config.toml
balance_bias = false
init_std_router = 0.00628
norm = "rmsnorm"
train_tokens = 865900000
dataset = "wikipedia_en"
Below are experts of layer 6 (counted from 0) of a mixture-of-experts language model. Rows are named router (the router's row for the expert), gate (a neuron's input weights, with its number), up (a neuron's input weights, with its number), down (a neuron's output weights, with its number) and show model dimensions 0-159. Each number is 500 + 50 x the weight over its row's rms, rounded and kept within 0 to 999. Numbers have three digits each.
Before each expert's rows: a language model's description of what the expert responds to; "comes after" lists some tokens at least twice as common just before its tokens as in all text. This comes from a sample of Wikipedia text that the model never trained on. Tokens count by the router's weight.

# expert 51
It responds to: Space tokens right before a number, as in from 1881 to 1882, in November 1892, and in table cells.
comes after: "|", " |", ",", " in", ":", ";"
router:482410511546475491485438492523489581475541531435491461510509530510423561503473459414565493449562560474494452545496471588562440508459420444554566587452422455504554464487473524491406534531444575556468472512514555470506435462454538554488452480495436467486523428434518444486412572563463422573521499564501524558495440539532447487417547469515439445522470428550547419528417486481496452513580536494581542491439439432523527435457462485519567483346567534443523431463582453598526468401460472
gate0:452524420526503539476533530449473520598526503455545521506506515502538631512544532474468480551419525460532520531498500402412475563390440597577541464474468502396445516541519595582563491452498552520468463518520425499543508500453535499562449475412499457483505444518493452511556428555441626467613577592434536542524540538570442516470413486579502551502514450446465561521529450513533491500551594536535463512389404601534495534520493517515444516442477489495491462536527457397502481481478419
up0:506440458524477511445433494453531436508536504537578492462488523491612506531475649398443457516535561442509469504523506435465466542492541482488553515534478598408474469481489478533562479447569671457468484529525546534446455559532462590511547534473493512523501468496554469438505573466397477531546553540501468598518558509519490469467477476547450494551494489562533443555473527404533500507446399401562524486484427543547495465565557453493419536406461475360408445543537454519573517509558512
down0:475488541507395552509528521420478513548523490558545504542509492556479372420564553603499427577517476480369571498496488556490514517556611486409480524507497384514555498434545525546463457421537528532425427470399486591559441557479394552495437482528454425503542550516457522516490475494496529464493476469511497550520405553461607580509483514569453521452567547489486375482418495554534537562483428525495497393470551496542528522532469450463504489484523470533593486506442540547511468570494472
gate1:531461596552516471505503516507495592433614476532518368532513526493565492503464496468483454462607622482455518539486574377537566410576512462526465497471492452484538474462543431516488486561458460442538438475471433500437502485530569535438473534515561488478511601473489439479468463465561469520500454513579498549476602595513606423467454526406465476625506486555498479513538555507491549507421438533471456501541501444535531454415460517506411558608446594496511478502523567535474581476500508
up1:433458407508492529512523453503510472608427521539492587455482523479466494503528548495497494546427438509571509487491447535461401558412510500495514524480434611433566489552460537435524528442516483555464632531549504475547512453402462441504426556431445496508545419545538524544522552540399487493496525460461516487518389429543509493508598507557545538411491510442486518539593534564494400545509461443523552458378412563498438509527530490465545453452551376493521526531536446435554420535470489
down1:482494505528597462518497542509565558447475473503467565465456455569498460481499476519532526545487511559512519452468362529454571481435476499639465384527494463546472529497560513474428609546491369509490525470538428499514478382470538551468414514535465452542522581434594487498579522458466453570491481468509487448437482452450490548461515509343518610551485544466507445538595553433481448475521412469547523531430463480436559451447461453491484518502511523617471536555467464499446523513469562
gate2:486497560557509480520438505487559432464386544502453612435461566483483626523596475476485535509510645520487544481500413481464498534517522560489520405475415549479576518547542525546476442523407576571555534443520525480444514495539388545463428493432454509423463543493473552584500476516452471456500469516512493399500556457461575437518563472519515597477498533391476488470547445589501500482499511537548543478591484486463466570539462499435498527568464554581503560554477527366539532468480513
up2:553511547508506520458489513511474481511445606632446491491401494444504491536496489499459563484465487492497434511473444500555596384536545480441523479465528510575496505495545354495439528541433583541590564455514504455467508443542467419468536469555450462514486617474498539509453532533549435559485448371470485466506552430484526512500513472469509470437500476398531518483585400532422527531461544555470510466469415479484568474612535524482462603546518501598477509513525589446447488616475563
down2:598525492551438458366512459563541538447454517636512519511508458435491524415518480455555515474492483630467518481496436408426398540493439520535545461553548529559531569552483587511502470418525476516415580483511490480540431481548548518454440418531523612511437513461460485426508469472442554504486563512514499556604489500432499561493499549482554527535481506408474460460480405449522401610543402565526486497483470476463554481507465541532515519455460517569481516641514495525535475521475474
gate3:516502355538528481476482474492514599481527419533486467460507414501561503530538373478450497514484490465541417432404476490484494518430470487548475465528623389413497513449426423427551598538593437486510496491455511498618422521545476542528493472581437522457569447515531573581507557531547545526461563519464466544504454474497396508543550495531594487457379426516523485518424512434498511552448530464549572462546526543480527456525428524484478482531486593458518492516520438486577557494469525
up3:546544437558510524528446450509525530532542416483499499564554471481476472487509399492418536444478453516494422493494465525500600577477380499491494540520560384466485540466495433496462602518476531439518431489497473523473502500602535543517422494538458528428529483498459505549416483598558572505490531516470525552505521532487440526553548474546561564486429584529447509464442508560475550524505501491578540460465494662502509495538417533510543469564501671456561554523448504437579565434390441
down3:593494496579514457420468495532511483497543516499530509482524545513450467525512469553500512421474422577486502524466570601475460547557518432442490472571495423502413445526452441541486524563624468492489424529418475501501471536569475440441519399489560532381520476534447644472456469465535491471567408482497541476446444448465438495536554489478506593511516410539493505500434413443546462497495566504492428533564450460431446502474521542448477600493598514499422540504546372489455489456395518

# expert 35
It responds to: Capitalized words inside names of wars, leagues and institutions, such as World in "Second World War", National, British, German.
comes after: " the", " United", " South", "|", " his", " The"
router:478445487561477462438457464569402545443561575422459469480552514530385530502464400451564432409526518469481499586452479522549463513454472519586572561420468471496562406492434551449442481534478553519501479476491534458532460564470572598437481541521464509485543442504558477490455506542403414577541536517535472559461425536575407502427515432514459461548445467529534425501414502433470472515563452440534575503477420499559536475456508503459540445449554562421554472473575415525565495465459474
gate0:519503532531573501492527459592525560448465482493475420506526464498573463536464437544524537594542366436500479550501520496466461524506526486528422468435430438425461410512534489373539581528457468437464505509497515539493429544378510573557504620495471502486541398517480424515426475464464520497530535550486525444529578437463547446594520436434476569426533526464476525528465486541529482539534521502522503457478620540467477489497510481354528490473434517514646548485525465476441578518423552
up0:511517550479563537425479573397506520421544540458527503448480476504356604570471560464450434546474627532569488524464393482496483559491548441546447504464481486536514487531465463530482502447513455490468510490457456500596504467572645518452475447531470486445571485510502497473572448509523449538514588464493527483482467516518489517452532527489491467386465457447599497434499429452489515514477494430476481490526449488553513504450403486606545507500613516595399611584467480541580435503518442
down0:495515467434563456467540568543565539472516426480440455560524431498528452487476482521475476546358620489519484587551466477534452499481527518447516439589477533467491462467571462462571484551580566540526520513528586474468459478450493586511420490462567463509515522511498558530552436549565387504538510560423514463491434451513523470494503681467431498402436466396489409448488459554474508537547519462485474526550502479449491454544489506514526434565554524563434515513495482589485396451480613
gate1:515461463403557520539533540496536444539462575428515497550464537443503550572438531507514554463453588568555495522523471548507508539452452505552513534453414428404493359481485552481562542529494523476433505481443557390574528482579623521527435477392424446559528476421508549448478489507447452479491474569561551517473515490496505528544542591448507426489521435520563522524420537493465498449550494546515508547549553471537600487453435417547497515452402575545491529504557503577596437555423487
up1:457436540495467455511507450526526575451566543559549480465595457554520545469456439458460433546532397441475463510440496497524424426594532454506541535532561555526526568535504438520439474503416557520569508563562500672502515477461520509456544478579537530429500528524502417547521521554491494493540483485382468439457467529527511460373499529548515492501455529546450457501582474494555489585426558463514470449410474490482450484546560484488440447503598338414488506482496463502485532488614477
down1:493429544583463528498461432474570489498468414483517548559506449547456560443555490514524460580458463460507407537543561513575515460586537409528485547421626495541543509574506518520531499546500620554374385521519522419465612526447543585453472535433533549474589421608498467472555531491465473502506487458475478509543541485548466488456504511566487427585479458523581543428506510518562426416441492501475464561474521526447524493453518514400553428601485498446549491470554522478474482499519531
gate2:528496469516541492471495476485490472528473584558526431469552513496571513520511465404512421484487608531429514640542440586475530508490552469525558495455542405443483437533526449440532496644451466559392479499544513557546428538485492454466408524585498493532532469461435456522552425524386473621581486513447579468395584460505493497467495484443486561533532514527518501467529467553506520554595626545528475520446455509515527509532555471440427565473543514473478518571547529517556497422451444
up2:512482480476516547508533457517505503534391476504452419473479544512532474432522486487480475454474520614453513582578460467453598518453456457509542451434498404467457498474533452457586455652525484427485589419502530500449497512448399517445533509540475500547545470473499499575584458492387488565530492520470568448454531429469469528512481425488515534498548547418475499399389557603456510430627575419490426506465456541460490529599556509552548519511511517448548584503469493530517563446521467
down2:553517468517503427461584482554462530546430553468405539542598596591536579608479461492522426432435490530499619568495519497542513482558534496490487560455517567477515558560562552429536417540573523534421544576511474458643482495511427505571529500503448544517413558395487556507414510475495407484520503528512527494496519526508609556484410534523535573556440453473487573414538461544456549530504484565499480517500489551462560478516542544435493476528505549411472500521450493448544518477545409
gate3:456474415433673464467498492440540607566561595473469486468476481503413568513564491558502486476505528468506502440571407565526520590493449522418559458514472518500471539503520522630441509478480465484482576554498559423646484461549486513474397455484482439555509491467530509471528520659486562542486541479518421497472482520497447524488481437486445461406437452516566546418525533504489501443473429465526552502464577453526591480479454464500488476506511510474502482433542441461562509542426575
up3:563526426441575420422587430530487578462517463460509475476506464497522605530519349502515562489464494427453463501521512547458434525491488525484419529560474460496490440543574616554522543495512483448488521565482510422503436491531546473591470468467519449649525420463466517498499491516584537502468463485488473521436504506507482518600426631524509479445461536505524531514481495393501517478526454497508550605515503484542505548526449491468441391482424433530525471568465534497472440592394615
down3:520541420451522426443540521574464506581504505534524518402540435524483421554569496538479533404412552540473506498431551445497389462485463544428482496522434513564454387474428613521476570483495426466416626400436516536485514493451518510506485444544510480509456531411525537532511444457515398426477480469522426547526578514438533555532404511538493502489492493391460557474439512514521486430525428465521486543484484415462505419616532476567478582510519494515527536492488507516568554506590509

# expert 47
It responds to: Closing parentheses, brackets, quotes and heading marks, often right after numbers, as in "(205)", "(94 kg)", "==Watershed==".
comes after: "4", "5", "6", "3", "8", "7"
router:468402499487477477431505487564416561521533562442506444533506534562421526540463458424558452453524548483569485557450441537567439465406452464561557497457458480490530429493452465473417501562490541517521466536558550431539473514480511552440453536503473443467602404470529462464393526562486448575547514559539477547467407502560423468442533429493504439549440440549530458604453523459494423560610506494577527494462423429530548467428488438509542411451526523450568469479597476569510501443460475
gate0:463516506484535494580443460588575493572520377386481486572520518493475564529491465511439557462567516491559501441398495532520539484484457460457470576487506423465597518494474499533536503470429592502437493496559528529475525463469482518510462485478498472454517466560571509488532535478480451583404474457618441593450447532611520511482518514602580562474435421444479474517446395529467454539533477520485612435499476407595451498385554429471513519453534569460544476456480429514497464433487538
up0:486586553472560555550454525543590537512480429426473507495472475467435473589542515484484537504480460477592524388450560465446500440535493503403473572558569450540566537530499441537577527562495532522551480470483550573489580389521481502421490442508580536482569426555533564460592481393503513504439495451528447473524413453600494521488555525531508485483494559479512549491494378517456552487526418547451507514589487401494424570505545535521444585517450433496557527464413483484446503396536521
down0:618471544375505522516632491482473495545487533548519471523396492437526587509541454495496530548532421438531491485509446504518453496511524508444438550549515421450512546507531539525517590522498447486338419400506532460484628495512451507481486447579471559484569471491493519477579533425542456470444408397565509541411396412476563529556506566535507540457532567528522563483520492482544489497477468474568396520516483528493510483584559533519512482484427495541528552584485467431466521426475523
gate1:449546547593517509582502405572594554531525461546558455458566454484536536502488433441462532423599567499458466570467592458493457501498495505571553506474507517476548486517432444491516541468465590465479574456488404484478463491499547473548534442579462556448436519553476463489492420446523516485512572622441555445491509409509462557535431571512488473473458453458528522429426590501483548511522485444544405462517573469458611546602529611498464510479477497479540501404564476462482418513524413
up1:533559451580563516583527524556502504592555477467509469469593396524531473563577505522490533449547451580441437690481465463511511513391475496511432492500517488493418595427532460583552492534487488398573552477504431524533565553549477464491529469569480524426465448544518482534644443541485549489539516479530536481507571485458477486561459495522525441483517460503423547454423562565512488531561538471540472545479660465474524571422548556521429494485525573509505477489535531466511488534480479
down1:517529517522462557503429479674594553470495578525460508469572488557485489450531537457496486422590446457406473399479569494548384484444525388428526534464414469454458533487434525555481488496463586507467464419506535558512445499517444469481620457532566514544396466594491491535446474439501488512553616551507508500447540516508444379533543522536496491473451491499490504502482490488443563460543453487478548441543485425531477518453529567415524545468512614450535439494464520504461468532495573
gate2:491426609526469546549468524487396503485524494569455495394449424445473513497529501661467515434567567471566504457467575518431486491507468505480520522475484502443536577437377506379549541425502396485453581535488453554454481522441497476546520468543417505428455599532474505529529493392476444486463492497475498491482547481519489535524502566447534556432533419505520449550514467526496493536391537528437384402618519434494518488497490485541489562511467518553533470466543540621533519504486517
up2:481526447576524568407459470500567469481478484436463528460549490544535443490449531387513509461513469523506473473478602474554462584600523473431473521442510508518566492506580557490482436466481622556482526499456495521439434395475513537461572502467534547530463423574482504577581530502563478532483505501371529516533561505494530446511475448482489579590444543499508556549611402495522576489520414510488574558443559539526431492574426497454506524500563553490496508445409444397516431510495615
down2:541449460508465435452486523432436465496517464482594457577452509563464498555610466546478507540437455490536488464569444493521466465557548487562463471494534456410491490480535509511486451582485415485529474569432451523441520527487468462554516531510412456520438480496428461517448552511530452573502498498463520594487511503500446677509584515529548598562518399595489514501449478506578530407499484509416423594555503558456534595427477410603502457545431408426532480534535546480532487548512518
gate3:431458465512535476473297529488433505459494545509400553479430432516496599493540481515529448452510404431438406488471471486513429523497475487546587467480480557504507510522497435556605455473481533562469637492431492456479499527494485506524487507480574470501543408494490523590474477490560481578520503529577479541520419488543585431471494445560548491523550471428491530487530515537524423436461551506492538503428500548573455507552506568479420598432544511450398397500562516463501535589483546
up3:537518549525505544616613464507500431465534461525626465439544501510533414468495463487424513524486585535489500504578559456418493506520492541442429527498476457516522490484491596492443525453449466433523374584541459501476471551432506457467536412395420535469418552519527450455539533565437520429435472468449474394472563581462576444475458561474466525458487540483520452534512434467478548565530422502521476494607475475435582536484529427441551567550433534546568509516402461503495519449472472
down3:523534565522505474553591556497484433436538550442519520539422536510535509512477530460503551448514531586426480427400374538449419497440473546548460448423500370464481420436482458514441460409476482501475443534435478534463464484453474516431521538432428531457442511518592515520469414473492513436468503459497515484385455499600539468530488533478486408575509484500500480519539478559457526474546406546501503542554505403576517508443541489500562465490546665602565491549488473423527488442492467

# expert 26
It responds to: Last digit of years and numbers (1675, 1967, 1950s) and closing words of names like World War II, France, States.
comes after: "1", "0", "2", "9", "8", "7"
router:501382523476516476418488472523410536492514574453511442502518494542400562558466446453594457438580575427512460560482422540575479492454445491545594550427486464503543446479423542478433494576479558558476451535551492446539475517460547526476400515446456471499578442474558472515440572522439448540478463509534476538463428589548466481419537490495522445572411447608558468545452495439511463525579488476525559508478485467531541496421501470475582447451565573492552454469547435571585513473407469
gate0:457511543523513505609505536560590521462538557475498555546465515514507476492525465503529554465522528471500540508484514545480503563491491540619600483402454490557562525494588432470435538452448586547547540454495502533519478531518503565553523472452594437451537456450610485459472540586477469531623557544469523459437495542563564506524520401460404452570470547522485495560371512494520514535477470561500514477561472463457516509608397408464470556491481413359561465531432523541461537531427495
up0:513455557567506451587512524486457554485472530489540509532507473544540412506551605446453583482624603507512529507476532544443534498475538531471568499480509483518533531472532523494503543526515468556495563549490368563550439446530429498491487520484594544507539456474547603518538635516514523567590477494524383530506470534592511537445511426640506469516458583492408499569438422438451579520504433486477562554554517614462483467500455456442524531542498414447487515513442573510466533504460555
down0:487419458462464549520561608403461420500573602464527458537522437588465498622499598468587589556519574444538522487550406534504470514492519521548554537519532503527515559479542510566558441488541509454474392558520437453476479423486482506442533482573511431449491485516423530558468497465476489496508567430535481418432595512480521508509436477414522465390449461454493552534511463494529394422537431551493483547477546563489504493440488600472421467499414533425485493457555513494534576524504555
gate1:498504480558482524494443431517577394581445488481560531540526526455468563511441649465490495530578492435544436506518444490579489498472503462456564559547438475477507501386560586512565502532480467403569459556593585477508527570512406470503480539451531506576489476455452534459523546454482431497429457520552415534493485556442357451421552517489538533530521440532438511488503566415462546478469608398474520549446415552461552487475498551453444511511514579514448495474451477433528514459451477
up1:516566467525483511458437429511484434535483608524527509498589524537437510510470496397459441510534495472413525555476463431534525550494495477461527514488509354497475488475562598501466470541481444485608414449509674541439536512603465416527449507472526487463574512533534561571523520581508589477438450508564433479518497558491390448426428520474505488639529510574462544533486544446469524511523460449492535572502487561473478486425550552471578525520466466561436508523464446426479482455442514
down1:551454456534577534337463569455562463484468512587443520483510503608473501460467439492501584488421552529540465553461548470492511500452538550587499531431482549522525455542553546512448518380521562442495465538522513477418587531515497574508595445542455524498487473502502575469501466378470517486467469512494511541477514532479511468530423404517544469479594420553487435433561548428517517510429452452412427483495489530449559549600443446483475460542532505573339456506499553489462491499557542
gate2:478490543541592500438412419556520511559548474521491524527454508484398543500496563489468567536579489540482556458498590573513494544558453487557503567562453551494478555426510413481434557566462538498475490597572530474536538562527497493469490520563462475601483477483531522485493669562633542476512444559560478561445506508548537498487479439550507465509488515555510473470391413519447535487550579445465526549383464496540514452534491499523577546521532570405586415434520455554509541550535550
up2:538467429549442467566470505511430524470477493500576550558501511508666441484496469448568423441491544495536517509452400411474494570508536451496481512510490466444497478543639484438451480464489461580515529405377531561469446462439425480496501467437575505427539590554501490416464453476472499600483478488478552485536575447476493455553421527494491531600542452584440571525566502569503537518484426535506516448542537532519420539451399483406421544516416525466453502536482474503539524478481558
down2:522452545451507430485453514446553496477501408507479526548539457524584501460517533470588601591444529528559438526472498485410471465454489448451435503504432463445513524442450520479472509529558470567426489558557555356498515474485527533540398478477537441532493513559540502405583504462461490549386527418376450463504483529453465546378568589538452494453490488453466595434469566581482473509492428522499595505472462487463522527466518483438495494475496551564458474497572540597630518507504477
gate3:451453448524484511529481466544484501568594417481414541470563518546514507522502617484587450417512458440636502454483573471521468574511502489594473508489502454590542459573457519431418530530499522549462507469474473415571383473442581469423551543440388469469527490542463472551464565425489479523548459534469531552531524421573517518517525548553520564501458525518510530454471481553548387543439373530522566478385557480579424474469512539456514475501467530459582552459484504504479442501452497
up3:472521449475463469543477489477447458532481446530487546476521465533530509578549630480581493504538463428618474440470529475524549569506530530554455465556526468593455489532443547460415523489527507593484514415475477407532427520416550380528538480460479456436540498563415493503479490441490520443499378600473531497544517413520533558565476575561513567487410536466499533441401501554543499485410465514456530502392475507542501516461485565395510407568470529472504521544450446529585402532486508
down3:494549491516442519461534535525483481466545493527527638499490473497614588475538469490491436537527488520562497565578538523436542533529622566522566454565509441562554443538487444508534575506577528385501419520548517488547462438519504551463486555490531518570504418551527525527479538508532542466560456358501594467454530529494397581505528476454475529450371545532549452588543392412526498514485439519560571478458610527512533551505484523525517475553508424461510530454532489481607460560511539

# expert 0
It responds to: Main verbs, mostly past tense, right after a subject or auxiliary in biographical and historical prose, such as named, won, released, elected.
comes after: " was", " he", " also", " and", " were", " to"
router:489435449542472474421490472544422515501542545436477473517548528522479575568475453497541461441536545492565420530448456503529433477438454485544566528420450458461598430423423489502432579495446488515515457571555581481529435492466516545485427555470433488493598464447582477515421540522471428547460472512570444565436431528563441455431534426484448453561474460566527389568464515467422478582596504502571527493495417411516526482407497472473520464473511587441564476467542467550561504431444477
gate0:514522519544521479514524493481483566512508458507519510542623501493537507436453620486475595570485477506443511634469491506520395499442574466552527480481380502454505547572536489573447513499536476546524551590523526478576458445436611457538487517549461456509499460495472479344442488458531521536529482524525569565422566465487590446488486518525474438504530437496491473689548534473532464517487439508491528466512426385523506475376495478534484449497563453529514535444498494538484567554530579
up0:505526539460538473508522521465477490556365531422515481504434573434520574500455527556520519459562436525497496464499314586525471483482530472458528416538436515537564531478536510535499499533428444473523471484563606493542379488515440537446468490404541577466531480553506523496357532453463468556526515503496546505562532488483468510387425490491511462457523468581487463469538529493554516590458611429546521511340449485548506514486468433433512531473530536492431505497481444529562574421473531
down0:545560401561533528533537472461577516428455494494505504506440548609470482452540534509453444431559571465507452564442488485513508591480591441464504475524449470541468511407413486619405479481442474524594499391483461529531552484513561583471562514568491444462536557518428436492537528500515455478572453529512528522485443464445399490504483465493508536424530568560484599390417521537510559428483444584538553527563412485561425544507502501536506514514571501528415439436448593529463491500504477
gate1:498516495476519558383532430609494470538491450472495572595459496535526510460419514529492468478473470463433479518518622495484459486529442498514670442564405536472426449543519585529578472447515469519600480573587553513517500530353461475444513507590514461541570504491533498488554546542514496500468511510549510528546487497521396457554436531468576578596528470476547481636490495466486457498524516468567578522408486486447561569515461494502492487544538527542398455563457554500511521519439518
up1:505500511546564508521465504464497509629431507408497568522485526535555598506561587484496421475600457532527442498503446527502392457510492444588547549496549518507468566535465579496448465561508572533492456504481399555471486519448492455495511515505576536570510532474467545507522551514492405471551527452552494577495401568473375510520478587568575490517467448510373500440480510554511571470556527480491599479581455587342459560487470552452465426512455497485479472524487423484431479512488456
down1:447585524456485516504491446584499566504493420452444454506517511618534467588439537569436449533423469503418524548532580534550580475473534439467625586517528552519552480570503438427502463501576470483559568518421520520521482550442471436539459470494534526491431511530601558486450523616542523536441539518452468502495506548521339519478465399519567505453543484467491513544586490428426529560548529484523438577463535502479565447555522570489461421468528495503463484532508458561497550523388504
gate2:490558511562620497518408506518440546386468475489493499478526520464494562512484532481496485553508467531522507473429451557575465503448515493513386553421411471523439522414411540561513518546465452465383535505553513546493392454545477535566585455491603534572605454434567517490420450507446480467471486452435473573459439549555496468513464544539438400483481501418493461445582584437466505555523510470465532498455493522561366519486478539569493483482522537523496440489446559470418408544507525
up2:492467528573503473482462429449524541628486559435502556436500563462505557541540586555454554435550471498492487519555587477459446550489454461468548450490478498450565571535537539486552476485545555479599421514483445554534573573413529486549524571517441457468476511488553526593540501536466479476552537473491503463462484491472481453401589343425499449525450524527500601542417443445556494478656524438549573504523435442457569484418516522491462417477467554490430529542518471457525547463490460
down2:476408480512474549505464432523534525560476525543476533548480493428585565460497443484436492487522494496467503473502437488525506431471574625529533439509543490495398541395494503520546535459509534454435549507565517421512536643489546562520448595495519551469474431493500512547431594544535459613473465501434543468478509499503431462463458499537477499577396530410516503440449560472468441450465482470549461538519528544473478454493432549420516493314492425515481415418557458436535578442520512
gate3:564475477525429443515490548478379402482461458574525554523444481444488482397510448492477408486563478503486564515555467472520498521422478515492512469517461556443556526479468482424609459473535510502520557483525563536519423588530430520502397547492523503579578486363517499508482494608474504570489516501567497696534450481490469539425603444496438436511523501431475482523557454514471466542475399518534478484569493459430454558477387516497507487473500437481449532472544562549574490505443532
up3:491507508577541516492457484519525519560515527377523471496526464358455547444539475529508500529407498447528426488457665517526555509474508502527495532526536486516480468569587452497568439506499526565401469525519452522528573464570563513485438471479494527428543522506573596501516526426517545411503486488454499497464533504387524486478444613476571534493455516505480448410540560583535497560562595566451491601447497468471572464483495601575488500494548568514580476593433574489450496520570455
down3:535440539442427483452447497442504503468531507545659567500412513403498455468461541465469571509508490524407493606561423525570450478555449495556558498542462449529469512453495494465492491578520509455560431486494510475509488498504442517538582441500465481563472530550455535420577486488498530565426458501583469463512522429464454494480551480598498453552428496560446499606514517565593401492543433454568500557445521600444466444546534438480508531379461565492421525573552561562513451510466451

# expert 53
It responds to: Middle and final digits inside measurements and counts, plus words like million and city-name pieces (York, Angeles, Chicago).
comes after: "8", "9", "5", "7", "4", "3"
router:507357516492506472439528447561368523518548501498505447482543519544447524555506439464577474400564531448508498571448455506584436481498468452512524574450492463513528404462468548468457534550459576591488539506537510431513435504468515523428447510459454457487575445462574436498405566503470420584522516512527463543470464547533418456443510486494491443579389407572538452568472475482461470557569501476528547440495454465536521475443485479476553419464594541459532416474557396563553488463428488
gate0:461553500631447524525412487509587483447523482464562523539510462514534489498463440504518487526582449449520528588558587584412433562420523534598578579439435419513492524418505538433416430512464562513416496392538493582458586541465517499509516599504468521460499464500524497512577490543529520546578436460483574433602513518513481397463521538530491480453620531488485519517422503460461565569525434564493570526465439568524489490544540485425486491528505501513574545466471448482438500483440529
up0:476474511431492493497556534476488545544550493605458512501515530490445471536515453527544523507544435531455472553512475423521497408528483495469419514528594490493434456401441471506474608612458506419500403560480432483388450510485468538519526432609471550415443472543496494529435463482448531463495554586499506522519481534546400488540481501367536528414577561595488541553428505475593433575522529527577445412489495461490369525489513530483503568485491486492456585544436571534509461546453516
down0:560531625474521553502476500489458552469483495481487542505480535516477452569519499559426552404452556455408520570452603394570605439496491535620534535430536628556492447471485556452443474563503432420371551522532514467537488444477481496526541486481491562466537505441546424447532508445449398472546475539495402548523526541505499576460571580532470444570455463575520542530450547498486442484498550493478522467537515434454572533571540496589577548466498527525518531571509550527566480533540497
gate1:546388531487507504590555447541515468490554537527439435457468441482442426577406473528538561527471523523495518590450444530496444468561547437521493546513510452572553448537551501502419550402551468479596551547514375499488466455538497494353530528496505546504505476488513514422475611543492534542464440464469469480441511504526606454551577520484520543535435443459529519551518429535559525478562518548529414419564538474491536538542362539498447516456519422513549415418483463562481469581472516
up1:427574500586416503454413483514520552445486470445523561581440540446503565401513495515471472473486468527519424430514610560564507458467444564479552473467470580539506519550440517428561469538468399503471416492557554548492517530541573535530554519479502531544409491505468451571455434489553443521548552598540505496565521526490477495492430435477493523512525595492510440452503513422445447539374535462494541581503524509497460486524611516550488504524491616529511537510467563422454539348586493
down1:452441428519582491507530507421495355482489505399490448480476501424451434456426524461519483507530494515474515542523423439446452515484461514583531476492486498497521457574449543519493377459403572553478459467447545525468544519453479490381539562508506521535444528489493458506458419486506433450493556454505495609536464494556600480490433434513479429603496446484489598595468557515567463467441469469380446540453544494557515558418430481449520508542516575518557454591472438471503406487538456
gate2:458411570471432539533544557539441438488470560484445487489573446481553529515427618434436540552558439439502488547525506530482453516465524432498558596519526646417569525510500506421549506451449536473509569454529498468503520490481440543519496560358495471609619550467455493415428491414516404464480424431447562535509525505522410477515531558503504409473473432434467500483462534567549516499534574502480462591526548415440535484524564482457488544488523514472505483465510487582444481521488445
up2:524532514486471497457509546474540486468406610511412486467456444418559514595428553407457561502531447471448482535515560506443500519429501568450558547520518565371465529490519472468508508469513531410532463466451446529543498489541466565516556581432479473529575510463468563468492375415468522445410449450536531531520498505637515466475511513530512412544500464464519530506453546493566513568516523483532603549566516299460538505441533459528475518495459493442551462562582450497435458511533504
down2:473503532454517494528532506502409557428542535480535534470505414451578510481411428500544501440496514477435475549571470510468571530384490541604510393481560534491516542499542540563588497566634488498491436510546471409472528544441458484547434584418494443396514452510529467456452492546539545419452405499486462502578591519472562440555457472480565524468590603541595429449508430546530491494506523409492526467509519470498440520455531569414518456502439498581480547501542531486512541562451458
gate3:495563536553529499577505430491548426521490464528483501507459564486570455447458609531430528481464513564449403637471562508467487459507487448482471525455472504489438468591483504549541547485491409617556559498563516520493495470461533455582517613520510516485452480496539498532518467512397473449567547443583442500422548506476545526511481525445462477542496476486501433495485519488519502483557498450557650615503504443586435463434497438526513569460452550532445584526471539455546538411558352
up3:497466517484609453503522487560452443455470544453512436545521485466485469436526433533511385575511482410499422480438555581542476514499464453473479529414513559501521533511509433500399452522535520574435523557549534511462531425602574510433507496436487467566542483491619442568504550553601503600470473588523555534535602444487549517552445481558451623582479420475534467479512476522492458551445462603469464483473447463467526529482474548506433533446414504530569470518492547600427519543539467
down3:550533560558481506496404567467526465502480576436506464488519558591428578454516504375459473513442573518606514480463503540397496586450458489594575520472441474524556555578394519424495469546630548557542464508502517570552615590479582531467375471500437520543627496565413479482502477517456614507471543494515507578484505435473510498478490449576512393451572518398483488481525509436436511504507527541520490500535484490515563533468491486539493474510494482525538539520549495494498460482488460